config = dict(
    hidden_size=256,
    d_expert=48,
    d_shared_expert=0,
    routed_scale=1.0,
    balance_bias=False,
    qk_norm=False,
    attn_scale=0.0884,
    init='normal',
    optimizer='muon',
    lr_mult_o=1.5,
    lr_head=0.00796,
    max_grad_norm=1.0,
    doc_mask=True,
    train_tokens=307700000,
    dataset='wikipedia_en',
)
Below are experts of layer 5 (counted from 0) of a mixture-of-experts language model. Rows are named router (the router's row for the expert), gate (a neuron's input weights, with its number), up (a neuron's input weights, with its number) and show model dimensions 0-255. Each number is 200 + 30 x the weight over its row's rms, rounded and kept within 0 to 999.
After each expert's rows: "gets" lists some tokens that make up at least twice as much of what it gets as of all text. This comes from a sample of Wikipedia text that the model never trained on. Tokens count by the router's weight.

# expert 44
router,230,180,186,179,197,204,130,228,252,236,210,224,187,231,236,222,214,217,223,186,223,189,207,176,198,207,144,199,233,241,166,138,203,156,185,220,198,217,263,254,265,189,246,241,206,249,209,209,238,186,209,169,191,186,260,141,265,202,180,188,210,205,217,217,208,189,213,188,172,171,191,138,175,175,236,179,204,175,230,202,244,190,259,185,185,190,199,190,192,197,184,150,231,216,221,202,224,199,162,186,222,150,249,221,168,214,246,249,166,204,194,172,133,214,159,189,171,171,217,192,237,233,166,152,159,194,179,183,180,229,196,179,179,190,209,157,181,220,157,217,164,256,222,233,244,248,195,195,215,209,180,181,152,201,134,234,161,186,199,174,176,211,202,201,160,211,213,226,177,161,234,200,187,203,175,238,192,248,200,164,161,232,252,268,233,194,252,188,215,185,215,260,194,171,203,210,253,209,264,121,199,214,210,200,194,212,245,179,202,205,192,176,200,200,223,223,180,208,180,213,186,190,226,116,186,189,196,178,148,158,229,196,186,185,192,137,233,216,208,190,185,162,197,225,203,196,222,207,182,205,285,187,161,186,178,203
gate0,216,212,170,178,170,181,173,225,214,151,215,216,187,181,257,225,185,226,231,204,215,170,217,236,223,159,242,168,230,212,191,228,244,199,246,196,147,307,201,245,237,223,245,207,213,206,206,217,228,234,191,193,200,155,172,178,247,140,221,242,207,181,246,186,246,187,107,207,211,163,196,206,221,184,207,191,183,151,260,232,185,190,208,214,251,173,215,217,152,176,204,119,189,211,152,241,240,215,177,232,200,170,168,207,197,274,214,168,159,167,169,180,215,186,238,214,160,237,185,221,225,152,147,178,188,223,193,142,170,243,192,225,161,161,184,202,210,240,217,172,201,182,219,140,214,175,269,198,228,199,205,221,200,231,182,206,226,176,116,159,219,212,198,237,201,196,211,202,147,225,162,137,171,209,250,168,232,186,191,175,229,219,200,171,172,214,186,198,203,232,170,225,197,231,197,229,133,195,196,189,185,213,168,186,202,212,212,218,189,182,228,222,229,237,189,191,203,215,208,190,205,174,195,160,154,207,189,217,244,247,218,236,209,142,226,145,192,195,198,216,256,192,154,164,207,202,213,208,182,209,170,194,210,185,198,178
up0,236,189,168,139,176,177,183,229,214,144,206,197,188,196,241,244,214,224,264,200,195,146,228,234,190,188,240,164,232,212,183,244,243,208,256,198,159,324,185,223,196,218,181,208,198,228,206,211,221,221,189,224,204,159,161,201,188,143,214,239,241,220,258,178,225,215,155,176,185,219,171,228,206,201,202,202,156,154,200,224,184,207,209,229,212,191,205,210,135,179,189,144,196,198,152,227,234,210,173,247,163,208,183,199,226,263,232,160,179,191,204,178,251,179,250,254,181,250,182,183,247,185,170,188,187,244,194,166,154,261,188,236,169,186,175,191,223,205,200,170,225,175,200,180,209,171,220,175,185,216,221,234,205,230,240,209,199,178,114,149,236,186,214,193,183,207,212,185,174,261,143,180,161,199,218,215,228,189,239,197,210,187,199,184,171,189,164,194,191,226,142,242,198,209,220,225,169,202,185,179,168,204,157,199,186,207,207,220,191,206,253,228,209,203,202,191,201,209,249,200,229,193,193,174,191,192,187,196,207,262,211,196,237,131,222,140,159,241,185,221,216,169,173,192,208,215,190,230,148,174,107,192,205,222,200,181
gets: "1", "0", "2", "9", "3", "4"

# expert 36
router,234,177,163,169,175,161,166,245,233,234,229,214,173,215,244,237,222,216,227,159,227,172,173,176,179,225,176,205,228,222,166,170,231,169,168,228,235,241,239,230,240,168,226,237,178,235,226,233,231,174,231,174,176,161,238,162,231,248,179,184,198,198,236,185,230,173,227,178,175,164,246,165,183,184,220,179,221,175,214,228,237,166,241,159,179,171,169,175,177,180,160,168,225,241,234,232,210,170,169,175,231,176,243,235,153,172,226,230,166,161,174,164,161,226,169,177,182,168,176,171,239,227,177,162,180,171,163,165,172,193,170,162,159,181,242,169,170,225,189,211,163,234,232,235,230,236,185,180,224,230,183,165,167,217,169,209,187,170,185,177,169,168,170,227,169,222,213,231,169,163,215,156,180,170,190,229,218,230,166,168,171,247,232,227,224,173,223,179,226,165,233,221,164,171,232,172,228,223,235,165,228,223,230,175,244,175,239,174,216,220,159,166,230,173,253,223,177,213,163,227,171,227,217,166,175,161,232,170,167,163,228,188,173,173,158,180,230,231,229,160,166,153,238,245,219,159,229,226,172,229,222,175,165,183,163,187
gate0,172,139,189,199,257,170,162,162,204,157,257,199,240,177,138,236,195,226,232,168,206,218,170,259,172,188,186,163,166,190,188,172,213,227,211,191,258,242,219,207,184,217,195,195,177,205,173,235,244,181,212,202,235,217,197,201,174,206,210,185,186,223,200,187,162,228,269,181,233,181,250,178,179,175,244,210,226,217,212,199,231,142,204,200,267,249,159,161,187,171,200,141,230,238,213,157,199,203,150,184,181,198,196,173,175,200,239,236,174,246,193,210,171,230,185,153,202,231,173,193,253,218,221,200,246,208,177,225,172,188,177,184,113,162,214,170,207,166,232,211,188,243,201,230,206,235,227,159,166,218,182,184,211,210,183,257,175,168,180,258,183,164,289,230,220,229,195,208,173,212,153,183,196,177,216,208,160,147,181,197,158,225,233,191,217,176,175,209,233,116,206,239,153,224,212,193,194,217,221,191,233,169,249,168,214,203,194,176,179,214,193,159,203,183,197,205,112,247,201,203,218,213,229,220,191,209,193,188,213,224,142,207,198,210,190,190,236,182,201,178,158,181,232,212,217,193,225,230,205,217,294,243,204,207,209,235
up0,208,208,182,209,163,190,214,177,236,231,182,188,186,208,280,189,289,179,230,207,149,186,241,225,215,186,215,201,170,234,203,163,131,197,169,195,214,188,228,256,243,215,161,247,178,147,255,165,223,172,210,173,222,148,151,172,193,212,170,193,198,246,227,235,203,218,193,187,190,207,214,229,193,235,189,196,251,173,247,255,172,237,208,268,171,216,247,239,184,200,162,212,192,260,192,205,222,207,198,248,225,213,177,143,195,244,208,227,195,173,209,132,247,224,217,211,214,172,209,157,221,193,206,211,246,253,238,204,170,239,238,215,221,192,178,200,214,232,197,199,199,141,175,150,184,185,221,192,201,151,185,209,227,258,173,209,287,184,173,181,200,204,175,202,182,171,218,215,211,220,161,244,200,207,209,166,227,230,231,192,176,171,175,207,142,219,258,212,214,161,189,177,165,199,190,181,270,179,203,155,142,197,171,192,204,195,207,250,223,203,215,241,198,198,237,229,161,209,219,194,191,234,186,152,130,197,174,230,258,203,173,214,219,205,203,248,166,201,229,178,206,200,213,215,213,191,214,205,240,181,162,196,261,208,214,159
gets: "1", ",", " B", " K", " A", " G"

# expert 30
router,237,190,169,182,168,159,162,218,234,239,232,192,173,221,247,224,218,225,224,151,230,176,179,172,168,226,174,220,244,227,171,164,233,172,168,230,226,246,232,233,247,174,223,227,167,236,232,238,232,177,221,164,177,162,224,167,231,241,171,175,223,203,240,186,221,163,226,168,155,165,237,168,186,181,222,163,237,168,239,226,242,169,223,161,167,187,159,166,169,176,184,174,229,233,235,226,184,184,166,177,223,181,229,228,155,172,221,230,173,165,175,177,163,229,166,171,175,159,184,178,223,216,162,165,181,166,161,166,174,214,188,162,164,167,226,160,175,220,174,220,163,225,221,234,237,228,204,176,208,221,171,167,172,224,166,226,190,176,173,175,180,156,164,226,178,212,238,229,184,163,219,169,183,177,191,231,239,242,182,189,174,231,235,229,224,194,234,178,221,178,248,243,164,177,220,163,240,224,235,166,227,238,223,166,254,148,241,160,208,219,159,163,222,162,234,214,183,233,161,237,170,239,234,164,180,168,233,165,160,161,219,204,172,170,163,181,221,230,235,174,168,177,221,219,223,165,225,229,162,222,222,162,174,182,175,182
gate0,167,208,210,237,230,213,207,180,246,210,218,198,186,211,226,233,175,226,262,213,261,232,115,174,196,189,166,226,208,226,185,246,155,173,280,192,169,240,221,144,172,215,225,231,214,207,211,213,205,176,228,200,192,206,245,211,230,228,197,244,209,219,216,236,207,221,174,199,220,211,173,237,209,188,230,201,179,175,195,220,223,230,235,176,178,193,199,203,192,253,174,199,275,256,194,211,226,224,186,168,162,202,174,215,180,210,192,178,214,257,251,194,182,165,225,167,162,146,251,224,201,180,260,186,230,165,192,243,203,161,169,249,168,221,187,209,190,249,234,200,177,179,227,205,204,168,181,187,184,164,222,244,238,213,202,171,161,184,201,204,149,196,172,179,213,267,231,214,209,200,197,226,148,168,204,174,182,227,250,154,151,229,188,168,205,219,216,226,248,192,164,205,200,216,206,252,237,235,238,241,206,206,248,176,214,190,235,211,189,196,227,241,195,191,222,207,168,180,181,180,211,253,239,231,158,87,172,278,226,160,205,147,215,219,176,229,226,193,218,212,166,224,232,196,178,219,181,191,216,231,238,148,238,173,190,213
up0,215,148,182,180,224,220,192,146,181,193,220,190,183,223,207,218,189,171,228,166,204,164,173,227,203,210,197,214,212,219,179,244,155,190,237,181,155,255,200,154,179,187,197,210,191,209,200,234,221,211,229,194,216,212,210,216,135,210,194,225,226,204,238,228,178,211,181,195,214,247,178,232,194,200,220,212,187,240,230,199,211,191,193,173,153,204,145,253,215,220,197,216,330,195,165,189,240,205,206,175,187,239,177,217,186,180,208,193,218,174,259,191,204,178,200,184,173,141,254,165,186,141,232,160,228,161,161,218,176,173,193,223,198,200,187,189,223,208,194,205,178,158,179,196,185,200,222,186,164,188,227,269,255,176,166,124,186,208,191,206,197,185,172,181,197,254,232,263,187,202,206,200,214,217,144,194,219,184,230,212,165,247,206,104,224,205,193,265,243,218,203,167,134,226,181,243,265,169,220,210,175,214,215,151,169,198,200,188,212,200,210,265,181,195,207,246,186,216,213,206,190,183,170,179,129,120,186,240,235,171,188,153,247,163,177,240,202,243,244,161,203,212,221,198,163,191,206,178,195,209,235,180,216,226,170,222
gets: " the", " B", " The", " M", " H", " T"

# expert 22
router,256,166,192,185,188,201,132,247,264,233,216,197,174,232,232,232,244,220,215,174,218,188,181,161,193,215,133,202,244,230,186,161,200,149,166,222,215,215,263,222,211,179,264,214,201,249,213,208,207,193,219,172,189,179,245,136,263,223,171,174,207,199,219,206,202,190,225,187,163,153,223,173,148,194,224,182,207,187,212,216,258,191,245,180,169,192,176,160,194,199,201,168,231,229,232,189,194,197,167,192,233,181,262,225,189,186,251,203,174,188,206,162,142,220,130,178,174,187,215,204,219,257,190,163,200,180,175,185,197,221,191,177,170,192,216,180,181,248,151,210,151,243,221,236,265,258,194,178,228,198,191,180,165,217,115,225,185,176,187,175,182,185,200,195,165,215,221,231,185,175,226,182,184,205,158,222,218,243,200,167,162,232,234,253,201,195,226,188,213,177,225,219,197,160,223,209,249,214,247,136,215,223,201,189,207,202,239,168,212,215,176,178,222,202,239,232,193,218,169,199,180,205,225,163,178,178,203,175,109,155,233,206,126,195,203,137,226,202,205,204,173,177,202,253,194,199,204,211,180,206,257,192,151,188,168,180
gate1,152,173,215,157,207,216,174,200,227,207,222,195,159,260,129,187,275,204,154,231,193,197,197,194,150,228,228,199,203,226,233,173,202,202,182,228,179,136,154,167,174,115,189,252,210,203,211,198,196,268,173,174,206,207,217,233,220,158,216,178,152,218,226,198,169,232,183,134,173,200,250,229,196,210,251,272,198,224,170,232,202,207,218,203,152,205,275,219,214,173,168,192,217,195,149,239,228,165,202,176,187,217,146,183,228,195,211,211,149,212,166,229,214,195,213,165,157,270,215,158,234,229,228,207,235,198,183,220,223,230,180,213,220,222,173,197,152,189,219,160,228,151,257,234,198,178,161,199,204,176,182,225,240,177,245,210,201,202,197,207,178,238,170,207,181,236,218,198,235,166,165,239,168,125,176,226,252,220,178,171,194,186,216,234,139,218,223,216,188,235,198,196,209,199,204,189,248,223,210,180,230,210,193,126,186,210,169,201,210,214,182,183,150,219,213,198,162,159,178,209,209,228,201,144,191,247,204,228,182,169,186,225,163,185,197,199,125,227,173,174,176,207,191,186,216,219,207,171,193,206,236,201,139,234,201,179
up1,222,241,154,238,193,190,177,199,174,161,229,187,243,164,244,199,138,230,222,198,237,213,203,216,241,179,228,187,222,184,188,202,199,190,218,167,246,230,235,207,233,270,209,159,191,178,217,225,203,160,212,289,206,215,217,209,157,256,188,242,235,173,113,207,229,183,220,247,238,199,140,187,198,160,138,165,162,204,198,177,165,181,190,180,214,206,152,226,213,213,242,199,200,199,231,172,214,198,157,255,232,166,259,252,188,232,183,144,253,149,181,153,201,186,164,246,235,183,205,215,189,192,221,157,191,179,227,200,194,226,233,194,148,164,223,234,238,243,167,236,174,252,180,192,181,232,233,213,175,198,229,212,161,197,184,203,187,193,239,166,193,176,288,184,196,159,221,244,148,231,232,178,222,262,207,204,167,195,193,225,239,187,232,218,238,151,193,226,203,183,203,204,185,195,205,211,161,184,211,186,212,242,193,225,204,219,213,183,191,207,231,218,256,199,225,228,204,209,232,205,173,164,223,219,195,167,189,183,248,220,242,167,234,215,178,192,245,186,244,247,239,196,229,261,181,200,191,241,203,184,194,165,226,166,189,219
gets: "1", "2", "0", "9", "5", "4"

# expert 5
router,236,185,169,178,173,160,158,237,238,234,235,199,184,226,238,222,233,224,226,169,244,169,173,168,173,224,169,211,231,233,173,176,231,165,163,222,231,232,239,233,234,179,231,228,188,231,229,230,225,170,233,167,182,160,232,169,241,237,180,182,228,210,236,198,219,169,227,173,170,167,222,161,178,181,230,160,223,178,248,224,234,161,234,164,173,178,174,175,165,198,168,169,241,234,232,199,182,179,163,182,230,170,233,220,159,149,228,230,171,163,165,174,156,241,167,164,177,160,202,176,226,233,179,160,167,166,167,171,176,200,179,161,156,179,233,158,162,229,177,220,159,226,229,233,230,237,186,193,227,227,167,161,171,227,173,227,180,169,186,178,170,172,174,223,169,230,220,236,173,168,234,168,181,171,176,235,220,229,178,160,164,232,238,234,221,175,230,177,228,166,230,224,163,179,222,176,238,225,229,160,223,207,231,181,232,161,241,164,217,237,176,158,220,178,233,230,166,210,171,222,169,233,230,165,169,174,240,171,159,159,223,220,166,161,174,171,237,238,224,199,162,165,217,235,228,170,231,220,165,220,233,160,172,185,173,182
gate0,184,207,154,198,243,241,176,254,227,289,175,214,262,203,209,191,201,219,188,213,208,202,247,193,191,210,194,155,211,219,210,212,213,174,226,251,210,191,277,190,230,176,197,159,201,218,210,182,248,129,172,194,182,172,161,213,175,224,192,199,206,210,205,210,171,183,197,211,220,201,250,198,166,224,200,222,151,168,156,259,202,172,233,186,214,237,199,187,168,242,238,196,185,222,230,202,205,146,156,156,237,196,188,190,190,178,239,265,214,160,196,161,146,208,214,175,223,232,153,221,193,230,180,137,179,180,236,212,228,167,178,187,102,192,230,188,194,199,158,232,228,170,211,227,218,176,206,192,227,188,209,142,201,195,286,200,183,220,178,223,132,203,129,208,187,189,187,202,214,213,208,210,215,202,172,250,211,221,222,207,179,154,195,209,183,170,184,246,203,190,220,196,160,198,209,215,243,226,166,197,185,147,302,189,212,229,179,224,234,203,250,196,177,170,181,233,186,215,224,228,206,226,221,178,174,174,176,212,172,160,231,163,143,235,280,157,235,185,193,187,158,206,237,218,235,204,199,209,196,150,188,196,229,198,196,187
up0,216,251,151,203,253,223,201,268,230,226,192,205,211,215,206,206,201,172,179,242,240,204,263,215,174,184,194,162,225,203,229,191,178,176,232,229,254,184,264,149,240,151,187,139,184,236,208,163,219,164,157,185,227,223,128,201,174,185,211,174,219,180,213,196,161,172,250,192,233,173,238,223,182,220,233,206,147,164,203,240,178,157,218,219,181,198,206,188,145,232,227,185,224,191,232,218,198,183,170,169,213,210,188,175,198,203,247,229,197,170,230,198,165,179,237,164,162,210,174,246,220,243,209,143,165,166,218,220,256,146,176,172,162,197,201,220,215,200,119,200,232,173,213,211,223,147,232,208,224,182,220,179,167,210,267,193,192,213,169,193,164,209,129,222,199,170,204,206,218,213,219,206,197,228,159,253,202,183,210,216,185,158,218,169,155,198,175,202,191,166,197,201,191,203,231,187,216,254,164,243,161,171,252,203,227,244,172,251,222,198,268,204,169,205,152,258,228,222,184,234,161,203,198,187,179,166,200,209,180,183,184,97,192,223,225,211,226,190,205,188,139,178,213,193,190,212,189,224,227,178,160,221,212,178,193,176
gets: "0", "9", "5", "3", "4", ")"

# expert 31
router,189,129,186,181,153,143,181,215,197,220,265,189,158,220,234,182,204,211,236,161,222,206,140,179,199,188,168,216,226,226,182,187,198,174,176,211,186,272,225,211,231,136,202,249,192,215,202,214,235,168,194,175,147,133,271,195,234,213,189,139,213,214,221,207,231,184,211,214,146,184,212,164,183,201,200,181,238,187,212,245,236,158,179,169,183,202,199,198,194,182,192,174,243,196,210,220,219,156,178,184,204,157,202,271,209,227,198,206,174,157,176,197,208,212,176,154,194,142,228,151,234,224,168,158,190,202,202,158,189,201,238,166,203,186,208,215,164,239,193,264,177,268,270,225,213,209,163,194,249,204,140,185,186,233,186,202,199,173,165,122,180,186,205,210,140,219,208,217,185,181,181,155,158,189,156,193,208,196,139,210,192,205,220,220,200,199,235,163,230,184,197,197,195,157,224,148,234,240,211,176,229,200,214,143,192,219,210,209,274,208,188,193,206,172,210,238,168,236,197,218,170,223,239,196,212,187,225,175,169,187,249,224,201,160,182,174,244,209,197,180,180,203,253,269,239,189,219,240,195,214,197,163,193,179,152,162
gate1,187,179,192,147,208,208,160,160,183,186,210,163,157,200,240,181,212,183,195,186,196,205,208,211,237,217,216,184,223,216,218,230,202,214,161,228,166,198,158,234,253,184,216,176,240,241,145,136,215,188,172,183,178,227,259,162,206,152,216,152,173,225,219,178,202,228,139,209,193,187,217,219,196,230,177,192,238,162,198,172,194,150,145,192,249,189,217,181,208,173,221,147,171,140,181,190,248,162,229,202,157,175,234,207,229,193,166,226,189,198,195,210,225,180,201,235,241,145,189,189,205,255,148,162,204,237,165,203,249,235,195,206,224,207,196,252,185,206,226,196,151,213,229,201,165,226,169,208,251,184,172,196,181,193,255,176,224,212,165,221,251,238,188,183,173,231,191,144,211,213,224,156,211,201,165,192,239,182,216,241,189,212,231,220,204,238,204,173,248,248,199,165,155,243,166,184,262,277,238,195,152,161,177,164,208,219,207,206,215,183,145,229,178,212,224,311,208,182,184,179,187,188,178,188,248,184,195,161,208,190,242,239,232,161,187,195,197,222,224,233,127,208,212,140,227,170,190,191,229,184,185,195,226,189,220,166
up1,187,165,214,170,208,194,194,209,203,186,172,185,136,218,240,199,195,217,174,212,237,192,195,221,250,187,182,202,252,170,222,215,213,227,151,225,164,174,168,244,262,210,228,183,225,226,173,123,164,208,229,200,157,251,234,168,183,206,204,156,205,217,212,158,193,239,178,219,172,210,236,213,208,215,192,162,256,173,180,187,208,187,178,202,234,181,180,202,201,173,195,161,155,173,172,165,288,180,175,172,177,172,228,204,194,188,165,199,192,194,194,212,240,183,211,221,235,201,215,181,211,213,176,155,195,258,225,220,225,254,206,226,217,188,137,245,180,221,161,208,171,246,189,201,184,205,221,194,276,200,172,210,159,210,246,248,219,185,130,184,242,236,220,172,169,233,209,201,207,210,214,179,220,220,140,195,212,184,185,230,175,200,208,221,182,208,221,186,268,270,170,219,200,241,194,152,213,273,252,212,191,187,180,198,162,261,164,198,219,178,194,251,115,193,229,223,232,210,201,194,174,187,215,203,247,189,213,187,198,193,176,230,181,144,197,167,224,237,211,254,130,228,207,142,206,220,227,222,209,187,187,241,232,196,237,128
gets: ",", " and", " as", " to", " that", "."

# expert 11
router,229,181,168,176,172,160,160,233,229,235,235,199,176,228,241,225,237,223,230,166,239,166,174,165,165,225,171,208,228,229,172,165,241,174,166,227,244,231,236,230,243,176,225,226,175,216,231,232,232,172,239,175,181,166,235,185,242,239,177,170,226,212,239,183,226,174,225,178,179,166,221,162,172,165,215,161,226,175,219,230,237,169,235,163,169,176,161,177,179,184,175,164,237,229,239,216,179,176,164,168,226,167,225,221,156,153,238,233,179,165,173,169,161,229,158,170,174,157,191,177,222,234,176,160,176,169,166,167,180,203,180,162,154,169,234,168,168,220,179,212,168,235,232,226,236,238,188,190,226,237,175,157,165,229,166,230,180,173,172,177,163,166,169,226,171,232,225,233,173,169,228,170,177,191,200,235,225,229,172,167,166,222,232,231,223,179,221,179,228,172,236,219,165,165,225,182,237,222,231,168,226,207,236,171,232,163,245,165,227,220,172,167,227,176,240,232,172,222,172,213,176,217,234,159,167,168,231,163,164,159,227,197,173,158,167,168,231,235,228,191,160,163,225,235,221,166,228,216,170,221,230,162,166,174,172,173
gate0,170,213,227,171,201,189,176,285,238,245,213,190,184,238,199,183,200,185,195,223,165,159,159,218,236,177,211,185,236,211,205,190,193,206,204,182,215,234,215,206,176,177,210,210,210,224,138,259,214,203,206,175,163,216,187,176,173,270,209,174,215,194,158,206,232,176,272,224,216,208,222,172,183,256,166,238,206,171,217,235,185,179,196,171,214,190,260,230,220,220,189,182,163,177,240,237,225,204,170,137,200,155,223,225,167,185,261,195,223,222,201,191,266,250,164,194,197,238,195,193,204,219,250,160,173,204,194,198,232,198,194,185,195,202,188,185,194,178,176,205,123,191,230,213,230,177,206,173,235,197,244,174,169,192,202,176,159,133,225,264,199,215,150,217,185,193,178,193,195,147,245,159,220,243,236,207,169,229,183,175,192,228,165,179,167,189,192,269,233,146,150,174,199,160,226,224,240,222,235,184,190,220,292,197,182,193,178,170,196,201,168,234,180,222,155,179,183,206,176,186,164,187,234,170,151,197,201,234,159,223,206,218,112,221,225,206,177,151,195,242,219,220,178,187,203,181,217,239,162,139,260,189,185,186,236,204
up0,202,170,249,230,252,191,194,181,203,158,236,218,189,214,201,227,202,247,146,219,272,203,263,223,196,200,171,190,186,207,225,215,250,171,193,183,170,211,203,238,222,209,150,122,150,228,216,165,180,162,181,204,202,190,158,198,241,137,209,208,204,176,237,192,201,206,184,163,212,171,143,220,201,198,219,137,222,190,191,157,207,214,247,208,147,215,172,163,202,172,178,196,248,162,188,186,163,221,221,249,161,220,214,164,193,212,153,246,207,224,243,249,193,158,213,153,192,197,185,219,164,219,153,174,195,186,211,245,207,172,141,232,185,156,172,219,221,258,209,242,203,150,182,216,178,222,183,187,182,197,182,223,256,171,164,171,219,211,194,168,211,225,235,176,220,188,179,216,228,199,205,229,169,146,150,205,173,161,191,206,177,209,229,204,229,183,187,210,201,160,193,183,189,320,158,219,165,195,174,240,221,193,135,160,184,177,184,217,206,212,231,121,198,208,266,219,200,214,198,226,228,234,202,179,239,173,213,195,218,199,188,232,209,165,143,166,190,183,198,163,188,213,208,177,187,207,206,191,263,232,215,153,216,202,155,160
gets: "\n", " (", ".", ")", " and", " M"

# expert 21
router,225,153,193,183,159,189,193,210,217,208,225,210,127,223,208,215,206,228,198,195,267,188,115,188,209,229,197,285,200,221,157,202,223,164,171,243,226,242,203,209,191,145,230,243,209,185,213,186,199,184,218,199,199,174,257,200,198,211,203,170,235,186,201,175,204,164,264,192,191,183,251,200,160,179,223,188,229,182,203,230,234,187,220,177,194,155,169,175,198,170,190,183,226,231,206,241,185,185,179,195,247,194,200,213,189,160,201,201,168,186,202,192,191,237,211,189,141,152,275,177,219,227,205,188,166,180,188,172,171,183,203,167,189,213,215,169,193,213,192,268,189,260,203,218,212,212,143,162,245,224,166,177,169,219,204,224,135,178,159,175,192,181,217,198,167,210,221,237,200,214,213,211,121,136,152,223,209,207,121,138,187,223,199,204,224,176,200,138,228,145,201,203,196,167,237,129,195,225,220,202,208,226,208,187,199,221,191,185,201,209,154,195,215,184,210,242,137,215,176,232,167,232,235,194,196,181,213,170,156,190,267,234,173,200,206,183,239,231,220,202,188,190,270,210,229,179,233,273,186,218,226,175,166,194,144,154
gate1,220,222,254,191,184,175,210,197,175,202,171,245,187,187,226,180,164,204,214,178,163,214,190,215,243,192,254,202,222,138,153,214,148,173,212,198,167,194,222,246,201,192,259,212,169,181,186,192,167,301,222,190,233,182,260,152,200,206,188,199,196,161,167,166,236,213,156,176,237,186,176,177,200,231,224,221,221,177,171,209,194,165,257,145,196,215,209,209,202,183,241,210,194,198,198,216,206,150,180,222,234,246,178,195,231,188,193,242,252,213,197,227,234,257,168,212,194,168,206,179,212,170,181,216,202,203,189,176,263,132,158,202,175,228,216,202,159,232,211,193,195,216,207,160,182,224,172,204,181,206,204,136,213,168,203,198,179,160,167,164,193,218,218,182,221,183,231,225,199,228,212,246,208,167,139,234,150,185,160,201,206,227,152,173,169,190,200,133,203,191,213,215,231,176,238,213,154,197,248,191,216,214,183,186,253,205,162,257,229,187,212,280,168,241,230,239,169,185,211,209,227,161,146,231,268,129,204,212,154,179,145,179,249,185,192,268,220,210,179,211,206,163,176,200,208,207,204,167,155,142,213,224,208,190,195,191
up1,210,225,246,176,171,173,182,183,154,189,173,216,156,173,224,220,176,226,217,157,175,199,178,224,244,160,230,209,206,140,174,239,157,166,217,184,186,187,198,234,205,184,246,187,152,166,153,164,209,275,184,185,198,180,250,168,184,202,181,194,200,159,190,187,221,212,197,181,253,203,193,194,209,256,228,219,171,171,175,213,229,154,244,141,217,191,192,227,241,158,228,226,228,197,180,222,215,149,181,218,218,252,191,178,266,182,161,210,244,191,183,227,243,273,206,233,162,180,205,163,188,173,227,221,211,199,166,187,254,140,171,203,199,223,211,210,140,217,166,205,192,189,199,177,181,236,183,208,176,204,206,140,216,193,224,217,170,163,183,163,159,237,225,197,187,214,246,197,215,220,202,268,223,186,153,185,162,184,169,172,224,211,177,198,164,189,191,159,193,158,200,219,241,185,229,206,186,230,232,187,215,225,176,161,245,214,148,262,248,182,197,281,165,218,222,276,196,192,207,225,230,182,170,229,281,156,182,237,171,192,168,187,246,182,213,240,215,228,202,211,209,180,208,211,195,232,174,186,159,127,235,211,193,195,203,181
gets: " to", " in", " was", " of", " is", " for"

# expert 42
router,230,181,182,171,180,171,169,242,239,235,232,218,166,219,230,214,218,231,232,159,227,175,165,174,175,224,170,225,235,237,178,185,228,180,178,234,235,232,234,222,226,173,237,224,179,213,224,226,227,171,238,180,176,160,224,185,242,246,180,173,216,189,231,186,222,181,222,180,176,167,223,165,168,165,213,170,215,167,242,221,229,178,233,171,183,169,170,166,188,194,172,191,233,233,230,224,187,172,162,174,225,165,225,223,156,152,254,239,175,158,180,182,168,230,176,170,170,172,211,176,238,227,182,159,166,166,169,171,178,190,191,161,157,180,242,169,164,257,186,212,169,246,239,230,225,226,169,166,217,240,177,163,168,230,171,221,169,179,159,185,167,183,175,243,170,239,200,234,165,176,234,163,170,170,229,246,219,217,159,170,168,227,233,225,221,170,227,173,229,149,233,213,177,167,237,169,222,233,232,173,234,236,239,171,222,157,231,173,221,221,179,175,229,163,238,225,161,208,168,221,165,226,222,185,170,161,212,166,164,152,245,217,171,167,189,163,238,226,222,196,172,163,237,247,217,166,236,219,166,220,238,157,164,193,159,159
gate0,223,184,139,149,212,198,233,184,214,223,206,211,230,253,252,204,234,240,219,191,174,197,170,254,201,228,179,167,189,200,250,202,221,180,194,252,232,186,229,189,189,177,215,241,211,182,224,214,127,170,166,200,178,200,195,185,184,202,170,129,220,190,207,197,215,178,229,175,192,225,245,227,213,199,177,226,283,232,146,204,152,194,232,190,174,206,150,235,198,166,236,152,202,162,168,193,184,215,229,205,214,195,204,194,210,178,218,192,178,234,148,205,177,200,195,202,179,233,212,189,317,173,209,200,214,205,202,183,189,181,191,158,206,151,195,209,110,175,148,212,160,274,268,203,182,157,137,182,222,186,211,168,223,154,165,194,187,187,209,202,213,179,198,183,191,269,188,197,219,172,209,183,242,174,179,200,224,181,216,201,176,208,259,205,200,223,213,142,187,181,179,209,180,232,228,228,187,245,218,220,232,200,185,194,191,203,200,218,296,237,140,163,207,221,200,239,232,224,181,251,203,205,233,171,181,161,166,209,219,194,184,193,202,206,186,249,230,166,255,184,156,150,256,220,201,218,206,218,147,192,214,172,231,192,178,233
up0,204,153,159,179,200,198,296,175,181,205,190,146,171,243,212,204,201,178,191,215,149,188,218,249,184,270,207,203,229,237,245,203,219,246,220,247,239,206,223,261,172,171,188,209,241,147,195,205,215,197,137,220,202,207,234,185,172,191,207,171,197,178,206,203,209,226,217,195,186,218,228,186,195,148,210,162,242,200,154,221,208,150,170,165,194,172,161,218,188,217,230,180,216,224,147,208,222,211,204,191,187,181,220,197,220,165,209,184,189,204,170,157,200,200,218,187,215,185,208,215,266,112,202,215,216,179,203,188,207,166,213,188,252,198,199,187,167,143,150,202,199,235,222,220,152,187,169,186,230,214,200,182,165,173,212,182,190,248,177,155,212,165,239,162,175,227,225,218,226,194,163,235,221,227,187,139,217,230,186,169,115,201,250,224,246,204,229,227,235,210,212,172,212,230,178,258,184,184,176,208,223,153,253,181,196,201,202,198,262,200,172,219,170,208,214,175,206,192,103,217,229,197,206,131,165,204,174,226,219,195,273,166,220,197,214,235,180,234,231,129,176,175,193,188,244,207,232,193,139,186,194,201,192,205,174,247
gets: "\n", " and", ".", " was", " is", ")"